From a checkpoint of a small mixture-of-experts model trained on Wikipedia.
Experts: 48 experts in each of 12 layers, 64 SwiGLU neurons an expert.
Below are experts of layer 7 (counted from 0) of a mixture-of-experts language model. Rows are named router (the router's row for the expert) and show model dimensions 0-127. Each number is 128 + 32 x the weight over its row's rms, rounded and kept within 0 to 255. Numbers have three digits each.
After each expert's rows: "gets" lists some tokens that make up at least twice as much of what it gets as of all text. This comes from a sample of Wikipedia text that the model never trained on. Tokens count by the router's weight.

# expert 8
router:121120149109084186147108156158202158085102038137103084156121108165141058177121105158113071104119151120084138175127098144134205179101130167119119102131186137072117141106133113127154135159159113179139125126160093124140115155110076116097084153146131136155162107128097100155112127138181186126092106059141084100164179135149153106134106198131132185125125136135132149141153137092160089062094
gets: "g", "d", "k", "ent", "on", "ard"

# expert 0
router:077170174142084179133136099115126141126138156138113106098145137118131132142137114120173129133121090161080109107171184159156081178129124108175113103136084088092124127172144156119166171123103139114166135189103100096124029137135132131184113113077132187098081136139169109171143150136091103159129100129104061126141086114117178130108161143107205081143183121162139161216182153135121127185157
gets: "\n", " ", " also", "ly", " not", " includ"

# expert 15
router:154161153121155171092136101119148141132125090180229131080095126154063152153152150119110107165094146116147075152115118172083154195128164178075129056128150164140107081120203111076123135112147119086174117137086101078113142102166155125128106075088088164138147110133145173168136168117171080129128137166104139103128174135114091169092129064132152111078119121120114095086128128089127177106132
gets: " and", " he", " that", " He", " which", " or"

# expert 28
router:159122100133125084080161133086069128160136132127107175101148149137123154166204155160171097110106117180167130164119120111164093135156188024141052124114089152168077109150120126102126102077101111117112111100174175141119181061143102122125169178133159172073156148128099120118091122140099086150114123182158141101169100117132125143137115135168149057113123076102128117120171118091097094136173
gets: " c", " a", " ch", " C", " comp", "p"

# expert 25
router:137095099093112169133168135100110068198148160131105130140144041154112176182146124123156070180147129108153116142119085150072141136144148133082128123112102136154154085151163142169121147129112171114241133134114158143140093082175158144106124146109114133103161113129198086181117182146119095119095122157163140122100061141105115112151155102158169158100110135071120130128129187114137211159155
gets: ".", "\n", "s.", " \"", " that", ")."

# expert 23
router:115163117141125126147119148092101135145176162103142103090142156133110123092108158123164186156131153136150055147124101134076079135056123085175115100131068113099098137134135124169101071126182144121125124105156173100133173107203140104115172182134097079094164144110118163104102171147174140086109155185131145140110166177162065133099126069133064076195127113100115110094153180083090122129113
gets: " m", "m", " p", "t", " l", " P"

# expert 12
router:122141107102134117135122100146119194092160138158151124159143140111083120118109133151129186079134087152147110128119095054084097115045157151127116131124135104143114170141181080051179174173121141078115166124168107113148160077115105177139164116104176102189102112139118133157110178137104220164124094128128155143158186129151095146164140082138135170121154157114084154067100118126066109175153
gets: "op", "-", "–", "ap", "ip", " Mar"

# expert 5
router:140126149098177114095125141079114099134091153166140102138168156121093201090139170112130090192130135126107133090089118141140072140177159062162104120086130185144160135182117079115081114173088148079113139093112117049137161086150131148097140138141094162099123190114141213102088163117152129181079095193126154130108153104144133111156184114093148112164116094150123116122111135169104165144182
gets: " re", "re", " le", "le", "o", " Re"

# expert 30
router:107159112087097076126157057141135110123113130195123111136134097152142136164159106103133139206101138093159157085097177082154167129153161115104096200149171141177207138140135159124090132063084122114116079183161100135073083132117135168132170166123140096180091160161143172147142169105122175131139030136173181146107079130150132104136110102143130139162130129106119089110136146153165126113122
gets: "-", "c", ".", ":", " =", " the"

# expert 6
router:097147110170116162136157096107075132201174107128155167123139116107185091123155182173210165174150147183173173161099123110163142102105124110108149065098151194158126135133125108115088086104117176082093130087179157121170133150163129124157099157164139085094118150123115182152134118130148123131075112180163152145106098119156084120180110107187177110127123103137064116098171083137090121106153
gets: " M", " R", " S", " B", " C", " P"

# expert 7
router:130149064157130126161155097178142155177068166138051162084089158140124190153140129174155075110138169152177152151070108088146137104146108079169190099167128152136129175107110116117125165152166136155095148088161161059144157113146129169148170130195131125121082130139115110131121171094107107141094145176138115183125123170129118087106098135171183104159136146169101154114089106071177095141133
gets: "-", "\n", " A", " E", " O", "A"